config.toml
num_hidden_layers = 9
hidden_size = 128
n_experts = 128
experts_per_token = 3
d_expert = 96
d_shared_expert = 128
hidden_act = "swiglu"
moe_layers = [0, 1, 2, 3, 4, 5, 6, 7, 8]
n_empty_slots = 32
router_score = "softmax"
normalize_top_k = false
routed_scale = 26.3
balance_loss = 0.000394
balance_bias = true
init_std_router = 0.0103
lr_router = 0.000777
vocab_size = 2048
norm = "rmsnorm"
norm_eps = 1e-05
tie_word_embeddings = "early"
optimizer = "muon_variant"
learning_rate = 0.01
beta1 = 0.95
batch_tokens = 131072
max_seq_len = 1024
train_tokens = 761300000
max_steps = 5809
dataset = "wikipedia_en"
Below are experts of layer 4 (counted from 0) of a mixture-of-experts language model. Rows are named router (the router's row for the expert), gate (a neuron's input weights, with its number), up (a neuron's input weights, with its number) and show model dimensions 0-127. Each number is 128 + 32 x the weight over its row's rms, rounded and kept within 0 to 255.
After each expert's rows: "comes after" lists some tokens at least twice as common just before its tokens as in all text. This comes from a sample of Wikipedia text that the model never trained on. Tokens count by the router's weight.

# expert 103
router [ 80  92 109 120  96 110 184 166 118 106  89 151  86 153 135 146  88 175 172 130 167 161 163 194 116  91 128 189 130  82 160 135 127 145 148 143 122 184 142 141 129 104 131  75 176  88 114  69  92 154  77 128 118 125 149 146 111 164 123 131 173 115 102 175 119  60 151 195 179 152 164 173  66  87 112 157 101 161 104 142 121 147 159 107 179  94 151 152  68 131  95 122 114 115  96 154 105 124 149 105 109 140 199 158 158  94 125 123 103 139 130  88  87 136 107 148 177 161 119 163 153 156 103 131 128 184 153  95]
gate0 [199 199 161 143 148 127 123 159 130 134  82 190 201  64 140  89 113  93 163 123 136 132 103 109 154 141 108 151 156 117 105 194 147 187 210  65 131 134 157 143  68 132 153 121 110  81  97  79 121 149 157 179 103 154  89 133 144 120 126 146 116  89 176  95  97 150 186 119  72 168 159 156 101 102 147 120 122 174 107 120 169 109  96 138  62 157  83 113 114 165  88 118  89 110 121 128 155  88 137 176 118 143 122 138 130 117 165 110 141 118 140 129 118  88 169 164 129 144 100 126 116 105 116 101 154 108 125 195]
up0 [172  64 143 112 128 120 125 115 114 165 179 128 108 105 147 145  80 134  57 159 151 154 134 169 159 166 117 141 120 148 153  72 121 121  56 141 110 135 101 154 163 156 118 178 138 161 126 116 138 116 127  82 155 115 173  98 109  70 103 170 142 146 134  92 115 123  68  99 208 143 151 143 128 173 164 182 128 181 103 123 124 112 191  86 116 168  41  93  93 158  80 150  93 162  93 122 115  88 120 157  91 113  94  68 136 136 160 117 118 132 145 106 158 139  75 152  93 101 139 118 201 140 114 132 157 131 108 163]
gate1 [128 133 168  48  55 132 137  57 190 146 133  81 137 128  45 139 121 138 110 133 112 137 151  99  90 116  83  80 126 129 111 138 173 152 106 136 123 118 121  91 151 145  60 157 130 150 104 118 130  58 114  85 136 141 146 114  41  96 127 102 122 122 133 124 130 201 160 161 182  74 116  93 137 116 154 141 114 136 112 129 112 190 123 142 137 129 121 124 151 192 144  70 166  83 116 146  95 122 119 138  48 150 102 132 147 162  97 145 112 132 135 169 166 148 150 145 174 119 150 145 121  94 190 109  71 125 105 136]
up1 [138 127 145 119  76  80 141 140 174  89 143 145 166 149 151 157 108 218 152 122 148  95 119 145  74  44 109 137 142 114 137 125  90 165 154 153 123 145 147  96 135 113 114 110 110 105 104 176 167 139 162 148 104 108 165 165 164  96  70 165 120  78  91  96  99 121  95  75 105 128  99  93 159 130 133 152 122  98 144 159 128  88 171 171 168 144 124 147 129 161 102 150 147 137  94 103 106 185  95 194  95 189 174 121 146 178 169 139 113 195 123 123 164 110  78  71  96 122 110 109 181  88 161 137  89 145  97 107]
comes after: "\n", ".", "===", ")", " |", "=="

# expert 107
router [123 133 148 158 140 127 182 157 132 120 166  72 110  97 164 102 174 179 138 181 139  74 181 114 107 110 133 117 162 126 138 115 106  99 155  92 117 128  92 178 134  93  84 149  95 114 170 202 147 213 112 100 145 145 126 163  99 145 146 150 105 143 148 178 125 181 152 130 126 115 161 125 129 113 157 157 174 179 134 172 116 121 166  78 187 182 190 170 149  84  85 111 102 125 130 142 182 138 135 107 165 106 194  91 116  96 154 112  75 144 157  95 147 112 116 152 197 155  97 129 171 132 143 166  89 142 102 121]
gate0 [182 155 146 188 218 124  75 172 173 123 120 148 135  95 114 143 109 151 142 111 158  71 155 212 147 155 144 105 149 152 151 165 157 117 169 123 121 100  98 120 113 121 160 117 180 157 175 124  70 149 112 120 132 163 130 143 166 158 121 178 130 115 101 127 102  97 151 101 104 129 158 149 153 168 149  97 154 210 177 188 141 125 127 139 166 211  82 130  67  64 178 141 117 144 122 155  87 143 130 105 100 156 128 122  95 125 151 153 122  76 158  86 108 128 153 106 163 139 151  84 133  90 101 121 107 112  94 123]
up0 [ 95 105  97  61 104  75 161 144 140 159 134 135 152 193 143 129  70 113 140 138 152 196 179  81 183 133 128  84 100  80 122 130 145 109 112 158  56 166 100 121 160  76 132 176  85 108  63 117 119 144 119 138  87 101 138 121 115  75 118 139 176 141  75 105 173 165 126 123 177 115 134  98 136  94 172 140 133  96 103 122 120 119 123 125  74 102 139 183 196 149  79 164 143 152 120 164 190 135  95 127 120 143 124 101 180 172  97 112 161 184  88 162 119 119 115  79 110 154 117 139  84 117 120 103 163 117 138 131]
gate1 [141 106 145 154 113 108  83 149  81 119  99 163 124 140 216 122  92 148 119 131 179 145  61  95  84 139  98 107 104  95 113 105 108 142 114  81 143 140 146 113  94 129  91 158 124 113 123 177 131 133 125  71 174 159 123  58 137 146 164  74 131 126 164  87 115 142  92 161 168 152  93 157  80 160 157 102  93 124  58 162 138 179 131 126 137 112  84 119  84 107 192  83 123 127  94 153  75 127  92 148 148 156  86 119 104 129 103  69  63 160  88  94 156 123 100  60  80 146 148 175 120 122 114 133 130 179 124 131]
up1 [132 141 175 190 145 109 158 135 127 137  75 116 103 190 132 124  98 131 151 119 163 109 129 126 151 183 194 130 109 105 103 134  96 139 111  86 127 145 114 124  90 135 113 125 137 158 149  92 127  98 135  76 142 110 148 122 121 112 104 133 115 168 161 112 161 172 149 159 122 147  75 113  68 102 122 144 122 154 141  86 124 152  91  94 168 130 130 101 146 122 186 110 136  81 123 172 216  44 140 114 111 167 132 101 142 147 119  80 112  80 133 101 159  48 112  83 230 146  78  80 169 141  85 174 165 140 111 156]
comes after: ")", "\"", " ", " —", " list", ";"

# expert 5
router [133  99  72  84  93 153 169 106 133 110 164 154 156  77 110 119 141 112  90  84 118 102 155 139 171 115 192 136  94 113 120  96 153  68  77 157 152 161 106  85 163 126 133 182 180  76 136 127  98  60 117 136 101 165  83 114 164 127  94 113 132  91 121 149 162 185 121 173  90 185 190 103 168 140  71  87 157  94  88 166 144 154  50 120 142 185 163 103 113  98 146 122  71 159 160  99 150 166 138 143 124 103 143 104 141 154 123 104 118  93  87 130 139 102 140 107 164 123 125  96 124 175 109 100  85 102 130 117]
gate0 [ 96 148 189  93 159 115  84 187 129 100 105 105 183 142 125 105 185  47 132 105 151  97 128 168 126 148 128 172 146 147 100 138 146  80 123 100 165 124  95 171 170 194 153  95 162 130 165 137 157  97 169 116  97 149 141 113 105 136 110 109 119 125 108  88 141 152 191 181 130 172 156 160 122  99 113  99 134 136  88 137 114 117 116 102 132 182 118 159 163 122  90 207 114 149 151 103 140 118 152 175 102 195 181 102 133 141 132 148 168 133 117  94 108 132  79 159 100  98  99 139  69 107 184 131  68  91 187 117]
up0 [143 120 161  98 161  96  95 174 137 111 147 114 175 128 139 135 204  49 124 131 153  80 136 172 146 118 121 163 116 150  86 158 199  92  80  89 156 128 122 152 191 159 116  98 111 145 159 110 147  99 139  97  93 191 141 125 165 142 127 101 125 128  96  48 120 104 178 177 145 141 154 134  77 176 100 142 110 111  87 128 155 112 109 113 126 165 104 151 114 195 129 185 154 157 165  96 150 111 124 120 103 171 164 118 129 186 134 105 165 151 105 136 134 122 111 210  94  81 161 151 107 104 126 126 117 102 200 110]
gate1 [ 73  93 138  99 114 131 111 144 155  83 160 111 103  91 143 144 109 150 154 110  82 134 120 120 164  72 113  97  97 138 140 129 151 110 134 139  76 134 124 158 138 138 145 118 125 173 143 101 118 140 124 127 177  72 151 156 131 118 126 115 135 179 146 102  88  91 192 127 139 115 218 210 151 177 145 116 110 126 123 178 130  65  88 101 153 179 123  66 128  78 142 101 158 153 132 123 119  91 105 109 123 154  89  84 132 134  91 190 112 102 115 150 137 108 114 103 184  79 101 106  62 124 142 127 118 107 243 168]
up1 [ 60 102  72 104 103 135 129  78 119 121 163 108 134 116 109 114 143 146 151  95 114 115 142 105 133  93 144 167  63 156 180 147 121  91 126 128 106 157 143 122 152 123 105 151 161 188 135 125 102  59 178 153 133  94 116 163  99 141 143 162 139 132 154 124  83 169 114 122 119  96 144 140 167 167 123  73 145 113  98 208 140  92 134 125 164 179 133  84  84  67 138 161 124 136 162 124 168 127  87 174 110 148 149 139 171 184  90 182  92 127 151  92  63 151 157 171 150 128  96 119  56 141 130 133 123 130 228 135]
comes after: ",", "s", " well", "es", "ing", ")"

# expert 93
router [121 152 105 113 138  95 166 130 151 164 209 178 187 117 151 111  71 160  83 115 121 131 181  54 115 120 182  74  98 108 167 135 191  74 120 143 143 159 133  73 110 123 148  94 171 128 108 165 100 113 182 183 130 153 140 134 118 145  59 114  83  78 122 136 151 197  99 160 149 143 135 160 131 152 112 122 113 144 121 144 188 111 136 125  92 181 128 163 139  86 137 155 127 132 106 181 139 126 129 179 119 133 149 132 109 125  78  98 118  83  89 171 157 155 111 106 148  56 102 150 143 162  87 133 111 160 150  96]
gate0 [ 83  49 117 120 166  99 106 107 107 129 169 111 176 176 195 158 121 138 115 217 114 113 138 163 168 121 121 103 119 167 128 176  96 147 118 171  53 130 126  85  83 104 115 117 103 188 152 107 120 155  87 101 103 111 164 120 173  73 126 117  85  64 111 135 124  83  92 108 106  45 124 158 146 154 134 159 162 121 160 120 149 129 106 155 100 114 165 194 154 131 134 114  87 132 126 101  86 195 114 112 132 155 146 152 125  84 100 111  89 113 140 165 111 123 121 169 105 146 175 113 146 188 145 138 113 113 103 165]
up0 [112  83  99  93 142 132 158 100 165 102 171 126 112 202 143  85 117 103 100 141 118 120 113 179 112 137 151  96 132 178  85 186 118  75 143 196  65 173 172  88 198  66 118 117 134 146 149 115 145 110  65  85 138  85 195 125 127 125 122 139 111 105 173 158 145  92 111 131 123  37 124 125 152 169 100 130 159 133 110 133 113  96 156  99 115  84 157 131 147  97 105  91 176 100 100 120  77 159 110 151 108 173 136 161 115  63 106  85 135  99 173 114 147  94 126 153 123 160 182 126 154 117 115 136 120 100 102 102]
gate1 [152 156  95 155 125 107 167 183 182 121 123 152 124 117  89 126 109  64 132 134 129 131 154  89 119  41 126 139 110  97 193 147  98 144 102 143 131  79 134 187  84 150  63 112 120 149 184  79 131 142 128 182 102 130 123 167 140 141 118  99 142  91 191 133 112 149 100 173 120  99 139  91 156 171 182 178 115 142 186 205 142 112 152 131 175 118  96 132 166 109 126 118 110 119  96 145 167 106 146  99 151 143 123 147 180 193 134  94 121 109 136 126 175 111 135 143 168 196 165 130 109 159  98 144  98  91 114 195]
up1 [149  99 140  88  68 103  74  88 108  78 120 127 132  93 165  61 139 147 142 119  68 117 122 164  81 168 154 104  79 162  85  68 135 152  78 106 168 120 117 154 157 117 160 109 147 144  89 115 107 120 132 124 163 155  63 165 148 123 115 159 114 104 121 150 110  98 127  80 122  98 141 119 153 131  71 113 118 155 135 140 106 115 160 160 190 159 138 134 151 133 137  70 156 151 169 166 131 169  65 219 116 141 109 177 148 118 139 136 165 130 171  67 152 177 156 101 117 149 128 192 109 126 114  89  93 180 149  91]
comes after: ",", ".", " where", " that", " However", " when"

# expert 91
router [ 88 144 134 129 138 104 140 146 134 144 166 148 142 131 129 107 116 135  72 122 127 100 106 148  88 113 137 148 113 125 110 158 183 107 131 158 128 202 136  94 128  95 136  92 131  81 113 154 121 106  92 153 155 145 158  69 114 216 129 116 102  78 163 150 191 203 162 146 125 107 154  94  97 187 102 149 108 119  91 165 143  74 170 135  72 131 163 154 127 110 101  78 106 147  73 186 180 162  76 171 121  78 158 107 144 106  83 123 124 124  90 149 176  98 182 167 116  89 147 102 150 127  91 130  73 108 116  71]
gate0 [138  88 136 152 109  86  91 118 177 146 154 169 104 176 121 210 103  73 120 184 180  90 154  80  86 132 121 139 155 183 135 140 134  87 129 127  96 159 146 182 132 104 129 123 191 161 130  43 159 116 128 128  97 171 142 141  78 144 155 119 167 122 153 171 151 161 102 125  96 175 186 126 161 159 142 128 160 113 119 130  97 109 177  94 178  87 212 113 131 112  78 150 150 134 126 160 111  71 141 117 149  73 112 102  93 103  90 140 180 171 127 105  90  80 114 132 130 118 140 165 136 144 149 143 130  92 124 156]
up0 [148 170 110 101 184 128 180 203 144 142 103 128 173 140 146 136 160 141 124  66 125 149 145  81 165 184 113  94  82 107 115  57 188 101 144 122  81 144 131  90 173 128 118 157  98 128 120 162 114 134  83 220 134  77  96 122 145 119 107 206 122 148 106 139 147 107 116 108  96 111 153 153 102 156  75 132 168 134 182 125 132 140 103 102 110 160 124 135 116 167 118  82 109 129  95 116 143 148 107 134 146 129 117 141 129 120 116  56 137  95 139 168 169 154 162 112  97 157 176 122  99  84 106 108 168 212  76  92]
gate1 [121 152 113 150 101 112 113 129 155 234  85 113 116  97  87 106 185 102  73 122  95  67 115 107 188 110 153 179 101 124 131 126 166 155  81 173  73 119 152  96 156  72 124 109 176 143 181 160 151 101 176 177 127  98 113 157 125 129 162 117  91 191 114 143 114 137 101  89  94 178 134 164 183 140  91 105 149 105  85  91 125  80 141 138  87  86 149 148 124 168 149 164 110 152 155 147 164 119 143 158 130 142 119  79 106 128 145 123 181  87 190 122 146  67 105 146 101 156 134 106  88 145 107 123 153 160 128 139]
up1 [ 93 137 131 203  74  95 125 119 147 116 164 112 109 179  41 123 167  51 133 130 163 119  64  88 121 126 110 102 115 150  83 128 162 148 100 150 111  79 174 125 201  84  95 101 171 116 134 108 160 142 115 113 115 151 123 181  94 133  87  94  72 134 123 176  92 132  74 144 134 154 118 179 167 147  97 150  97 119  82 109 125 125 147  77 162 116 139 184 144 127  88 137 117  94 107 103 126  73 150 131 158 139  71  95  97 122 143 102 158  82 163  61 130  90 150 169 116 138 133 135 186 145 140 135 111 125  86 127]
comes after: "s", " it", " It", " which", " he", " He"

# expert 41
router [139 118 184  94 178 155 142 140 181  73 107  99 154 137 140 100 134 183 156 122 105 111  87 117  93 104 140 173  95 113 120 110  62 166  76 108 129 162 116 101 150 126 142 115 195 118 160 142  88  71  99 104 167 165  87  75 160 177  80 102 119  93 134 132 125 194 160 174 164 131 141 122  87 106 148 114  88 142 138 105  95 150 166  83 101 148 142 134 111  86 162  79 195 102 157 129 111 169  64 126 169 101  86 112 147 128  98 115 101 139 120  71 121  85 158  86 210 137 122 156 153 133 120 106  96 122 128 122]
gate0 [119  95  99 129 168 175 104 150 106  64 155 143  85  99  68 131 129 148 171  94 179 111  78 124 150 145  90 167 185  68 143  99 119 150 121 158 107 170 103 118 125 103 141 144 150 157 159 161 179 123 160 121  90  96 176 117 148 137 147 144 101 148 130 119 107 138 162 106 163 118 109 142 141 129  85 137 156  96 153 143  80 174  76 139 141 134 149 169 107 179  88 107 156 104 100 176 113 113 121 106 127  41 140 117 137 113 159 137  51 175 134 127 121  52 166 149 118  21 142 132 181 107 129 132 150 133 139  82]
up0 [140 127 124 145 119 174 129 140 137  53 135 178 123 127 113 157 128 145 154 139 150 129 125 110 144  82 153 135 144 158 151 183 134 181  50 189 120 150 145 102 175 193 121 143 123 160 101  76  89  76 172 146  71  91 131  84 161 149 129 113  91 113  90 128 148 147 163 104  83 102 131 183 120 146  50  94 137 117 148 179 136 143  67 138 166 171  89 177 157 107 135  93  84 143  97  76 153 154 117  97 183 186 129 116 133 151  90 111  96 134 164  73  90 133 156 128 107 121 133 118 123  93 107 180 130 147 160 172]
gate1 [124 128 122 111  75  89 181 115 182  98 167 100 176 116 123  96 178  82 147 160 149 111 138 178 110  77  67 173 141  65 193  86 153 101 123  98 200 128 130 183 128  73 157 125 109 127 133 198 133 136 122 170  98  99 122  89 156 105 180  67 170 166  91 131 122 116 132 124 126 159 165 140  90 121 131  94 127 142 183 178 157 125 110 111  88 136 116  94 104 117  95  74 114 107 162 132 134  69 152 118 110 127 100 100 146 127 130 128  88 117 122 110  65 149 152 107 145 133 113 108 122 159 177 157 138 153 190  75]
up1 [ 95 133 184 104  75 110 134  89 123 173 108 167 128 163 104 123 171 163 160 127 134 121 125 148 134 130  68 183 130 110 180 119 110 154 141 140 144 137 141 168 138 100 110  78 124 103 160 103 117 125 177 133 154 115  90  61 151 130 194 108 190  88 141 110 104  79  49 148  77 144 149 113  99 160 164 131 147 119 172 148 130 106 164 112 108 139 147 101 160 129  85  78 128  85 115  70 172  48 105  83 114 181 109 111 129  93 157 127 109 136  64 149 114 154 122  68 170  86 133 121 111 136 149 107  57  99 153 107]
comes after: "ed", "s", ".", "ing", "ated", " part"

# expert 46
router [116 150 137 155 126 126 193 152 165 112 164 168  65 138 122 121 159 135 176 155 135  90 144 100 122  62 132 162 190  86 108 110 106 121 182 136 161 119 110 156 167  83  84 134  72 152 128 146 137 157  62 131 160 107 147 121 116 111 168 149  82  97 183 165 111 168 141 154  94 162 107 146 103 116  75 114 138 138 158 114 114 142 104  77 179 147 187 172 113  89  89 161  99 113 140 124 157 145 162  83 151  98 159  91 123 133 116 109  87 157 175 120 103 185 130 178 170 181  76 105 144 124 168 167  91 162 161  79]
gate0 [148 155 211 155 127  68 163  40 109  97 125  83 151 165 131 110 115 130 110 103 124  93 117 116  91 168 139  94 151 112 126 101 103 104  60 176 100 167 115 165 131  93 156 104 110 123 136 126 128 172 109 127  86 185  92 135 161 166 106  60 199 157 156 182 150  95 185 127 157 130 161 179 133 123 100 137  90 100  96 113 146  89 171 108 138 162 128 110 116 204 127 123 158 101 107 157 158 100 151 167 120 109 144 183 120 145  83 102 124 123 100 143 130 102 153  95 125 116 110 134 102  66 142 134 183 146 188 152]
up0 [135 118 147 148 157 115 146  75 154 120  36  69 156 150 150  47 106 121 131  88 144 157 103 133  49 108 160 121 109 163 145 125  60 149  69 188 112 148 132 159 134 113 158 121 103 178 177 150 107  99  84 127 157  92 100 146 117 151 110  93 124 118 142 123 175 122 146  85 142 155 123 143 197 159 183 109 118 172 112 148 124 133 110  84 125 111 186 100 140 126  72 109 114 111 108 124 180 165 183 164 111 110 141 130 161 123 131  93 166 175 141 195  39 121 120 100 146 129 122 146 138 121 160 132 135 118 113 169]
gate1 [141 114  93 167 140 114 216  43 179 151 144 104 117 116 169 166  96 109 113 170  79 126 152 100  81 122 112  85 142  62 174  90 127 113 116 147 128 108 114 145 142 104  94 141 128  96  92  84 123 170  78  91  84 101 160  84 127  76 142 149  93 176 172 145 105 139 119 127 106 157 136 100 120 124 137 102 112 101  74 105 172 126 176 122 106 122 168 167 165 122 106  96  74 156 126 127  87  85  76 150 107 156  84 180  89 161 163 143 197 159 133 108 127 109 109 154 174 135 161 158  95  79 131 138  92  93 148 121]
up1 [168 132 168 149 125 108 147 106 149 147 189 134 169 149 115  80 148 115  74 184 175  79 144  88 154  97  97  67 131 144 131  74  70 109 162 127 172  75  69 180 183 131 146 108 132 161 147 157 113 214 145 157 135  52 127 145 148  98 137 175 155 115 102 143 117 118 139 137 141 104 106 112 114  86 155 113 148 135  75 172 110 155 160 113  71 134  52 151  91 116 178  73 140 153 162 155 126 102 121 119  92 138 112  94 136 164 150  97 132 130 103  86  73 132 155 138 149 143 115 152 118  82 125  72 148 157 121 128]
comes after: ")", " ", " list", " —", "%", "}"

# expert 117
router [ 86 177 140 163 150 116 143 151 164  96 139 116 153 152  71  80 192 142 156 104 135  85 177  95 113 108 122 155 165 118  88 103 140 131 125  98 129 141 104 104 167 106 105 118  71 144 111 114 171 150  74 100  65 127 180 106 128 121 143  66 126 134 134 109 135 109 159  69  99 108 138 153  95  83 128  94  91 173 205  88 200 104  56  98 119  90 112 150 154  72  93 172 126 105 141 117 139 116 157 129 138 113 147  71 114 190 164  84  79 146 150 100  94 155 121 136 163 141  78  90 131 129 120 131 137 184 145 102]
gate0 [179 114 130 108 113 126  55 126 102 111 115 183 165  90 111 187 132 204 160 151 154 176 143  97 177 191 133 127 222  86  91 135 121 127 174 101 144 101 122 151 131 131 122 134 154  78 121 143  97 138 129 146 145 105 113  99 101 114 158 129  94  99 121 148 171  88  71  91 106 107 123 156 127 154 132 146 164 110 136 159 179 144 139 100 150 131 155 185 148  77 127  95 102 124 143 129  71 109 112 105 110 144 211  88 107 129 102 139  82 117 160 131 181 118  71  99  73  93 114  60 127 145 156  78 138 125 114 160]
up0 [ 67 154 147 144 148 136 150 101 142 118 144  48  88 127 130  47 129  73 120  79  79  87 129  95  79 118 144 143  71 123 191 118 196 144 107 127 114 112  58 113 104 149 132 142 120 111 100 118 118 124 143 141 159 161 134 136 119 125  87 111 102 139 176 113  85 142 192 122 116 128 149  90 160 153 120 143 110 120 115 141  73 115 132 137 147  99 127  76 145 197 124 136 137 131  81 108 185 153 117 162 114 124  97  99 105 147 108 121 183 122  98 195 140 158 171 146 228 173 169 150 117 103  93 185 122 126 131  92]
gate1 [139 106 108 131 141 114 144 144 105 186 143 104 154 150 185  96  99 199 111 124  85 130 110  83 113 161 134 125 100 141 103 110 158 140 163 123 105 147 131 117 140  74 118 159 161 155 144 173 117 178  62 123 121 137  79 177 103 139 147 197  89 127  49  93 124 170 108 116 125  78 121  82 116 170 126 116 166 132 172 172 187 145 169  84 154 111  53 185 104  80 113 114 158 118  84 171 125 100 123 173 112 122  76 112 132 107 148 130 135 198  75 117 146 108  61 129 138  74 135 163 165 114 147 131 104 149 143 130]
up1 [129 158 164 151 103 165 149 145 110  92 139 164 128 117  79 172 122  96 100 163 146 106 159 141 143 113 120 135 166 146 194 120 116 142 118 142 173 112 123  84 160 210 154 112  99 131 154 123 125  47 124 166 155 102 168 109 169  98 188  84 146  93 165 120  81 102 160 152 109 173 165 152 123  66  86 156 115 180 134 115  75 101 153 191 138 117 185 118 102 177  85 161 125 134 116 112 114 143  95 149 138 124 143 151 145 102 141 164 116  63 166 177 136 159 188 137 174 191 133  89  92 131 104 141 184 135 160 132]
comes after: " 0", " 1", " 2", "%", " —", " 3"

# expert 83
router [133 123 123 144 128 187 215 138 168 106 135  95 137  74  89 112  76 134  73 123 105 124 135 125  96 124 145 166  81 102 152 125  83 106 112 116 179 142 130  80 163 152 110 170 168  58 129 106 121 159 118 105  87  86 146  91 166 142 107 176  96 109 101 126 114 154 119 162 101 167 156  49 191 129 119  98  96 105  95 183  90 139  64  80 113 195 189 142 116  76 131  99 112 117 127 111 164 146 143  94 155 122 162 106 178 124  97 117 110 129 111 147 145  82 133 105 160  98 171 144 168 167 127 143  87  93 158 123]
gate0 [102 148 104 122  92 145 107 172 171 120 113 115  62 108 116 113 124 101 113 149 158 176  98 117 197 158 172 146 128 129 156  92 152 151 138 120 120 150 105 149 116  38 112  98 127 137 125 121 141 149 141 134  71  77 159 140 190 144 113 111 143 124  98 104  97 155 185 116 139  79 176 116 161  69 136 115 133 197 164 155  79 170 105 114 180 102  90 131 123 168  95 117 118 150 100  62  85 141 140 110 162 103  93 156  84 108 151  92 174  66 115 115 156 179 125 142 137 115 115 159  48 103  83  99  96 105  76 143]
up0 [ 44  72 169 173 106  95 140 122 160 145 148 147  99 171 137  94 151 194  79 100 115 131  67  90 121  89  58 107 107  70  34 143 111 118 105 116 155 156 169 141 108  89 126 165  83 179 157  99  97  91 128 147 119  99 144 175 177  75 123 177 105 146 114 131 138 118 112 118  80  99 142  99 142 145 140 119 161 120 109 104 137  81 126 120 154 135 146  78 113 146 104 168 150 163  77 141 102 128 110 162 136 169  93 132 107 140 112  68 110 166 100 136 174 124 146 179 146 158 105 139  82 123 124 158 131 127  86  71]
gate1 [166 111 122  97 165 147 148 109 140 135 163 135 119 106  76 145  94 120 101 143 145 171  98 126 177 160  68 124 176 147 158  89 119 131 111 120  80  90 141  74 143 154 148  93 170 127 117 163 157 157 126  94 165 161  97 162  89  79  74 178 109 114 164 140 129  89 122  51 117 130 225 129 101 115 145 128 115  62 111 157 151  51 167 122  91 121 128 185 147 136 106 121 121 104 165 135 134 125  73  94  82 103  96  88 157 142 188 105 140  71  83  66 100 121 174 105 141 127 108 151 166 120 117 121  93 147 139 142]
up1 [115  82 121 133 141 204 153 108 160 207 126 136 153  70  49 105 164 105 129  97 104 162  93 153 152 152 114 123  97 153 154 127 162  94  94 131 131  93 127 113 110 140 124 127 105 129 135 207 158 167 124  82 103 164 131 158 118 133 100  90 137 133 142 115 136 103 118  68 172  81 157 161 127 123 141 148 122 128 179 134 151 142 125 119 143  88 141 178 114 174 124 183 110  57 104 146 157  99 138  44  75 148  80 127 202 106 190 120 132  85 120 104 108 127 197 116 120 136  63 124 161 131 134  93 126 160 102 148]
comes after: "s", "a", "ton", "ia", "y", "\""

# expert 49
router [104 111  98 133  98  87 101 146 159 143 128 125 147  95 142  98 107 176 143 121 119 157  88 161 104 134 123 147 111  89  86 137 131 156  82 119 115 168  56  81 123 101 161 157 122 108 181  98  75 119 114 120 108 205 112  81 105 135 132  59 119 124 132 155 133 130 175 116  73 129 149 102 145 122 132  57 156  98 138 161 168 192 113  84 139 134  61 138 143  93 185 153 105 183 127 146 123 150  42 204 186 145 161  90 137 148 185 165  91 102 126 124 116 143 119 130 137 124 134  82 124  90 106  87  88 153 145 160]
gate0 [144 150 128 100 113 172 144 206  92 146  99 105 123 181  96 125 103  92 106  98  97 128  91 133 103 139 136 136 136 158  78 100 121 102  90 127  95  96 108  80 142 141 139 164 148 145 105 194  88 154  79 184  96  52 168  83 105 109  94 151 169 167 157 165 105 126  86 104 134 203  83 127 133 163 146 101 119 107 190 159 166 185  40 143 169 131 119 121 131 205 137  98 113 116 124 132  84 138 151 155 162 104 108 126  69 109 125 114 119 142 138 118 109  85  75 114 124  98 144 132 155 131 116 150 161 186 158 136]
up0 [155 142 114 130 154 109  81 169  72 102 129 137  80 165  91  66 182 119  96 105 168 150 121 134  81 156 184 112 170 116 134 117 130 118 114 183 100  71  87 110  87 175 167 126 151 110 126 175  96 144  48 132 141  95 156 119 104 128 128 136 123 108 151 174 118 153 142 169 138 213  93 105 124 137 175  38 163 129 147 106 167 129 125 141 143 110 113  93  93 177  89 100 122 144  81 124 130 109 105 106 178 142 121 153  97 159 116 150 159 119 132 167 148  94 122 127  64  94 125  96 123  97  81  61 185 141 142 109]
gate1 [145 159 142 143  91  93 167 100 123 135 129 168 138 129 141  96  92 119  89 142 179 105 111 102 128  57 118 146 133 125  98 132 171 103 151 108 111 121 105 102 106 114 101 137  45 223 142 116 119 148 201 142 138 114 152 142 116  77 140 126 123 116 104  82 147 121 129  99 119  90 151 120  67 167 144 135 188 164 100 134 147 112 190 212 119  67  85  72  18 138 118 120 124 136 114 198 161 135 138 156 124 138  92 141 141 144 151 143 167 105  90 155 146 111 108  93 160 144 141 145  80  93 102 142 169 115 157 144]
up1 [125 132 183 123 133 178  97 178 126 104  82 107 140 170 200 172 148 100 160  74 118 139 106 137 109 180  56 106 107 130 138 198  90 199 116 128 141 161 106 160 134 142 133 112 182  64 121 122 140 167 108  97 130 115 104 121 161 171 110 112  79 116 194 178 158 170 122 159 122 153  82 135 173 101  67 129 131 150 140 162 119 134  89 117 117  84 143 153 188 128 121 185 133 131 122 146 152  80  99 114  91  96 147 157 132 102 108 110  95 134 119  87  68 127 113 182 159 120  61 114 145 141 111 109  98 153  89 101]
comes after: "s", ",", "$", "ed", ")", "es"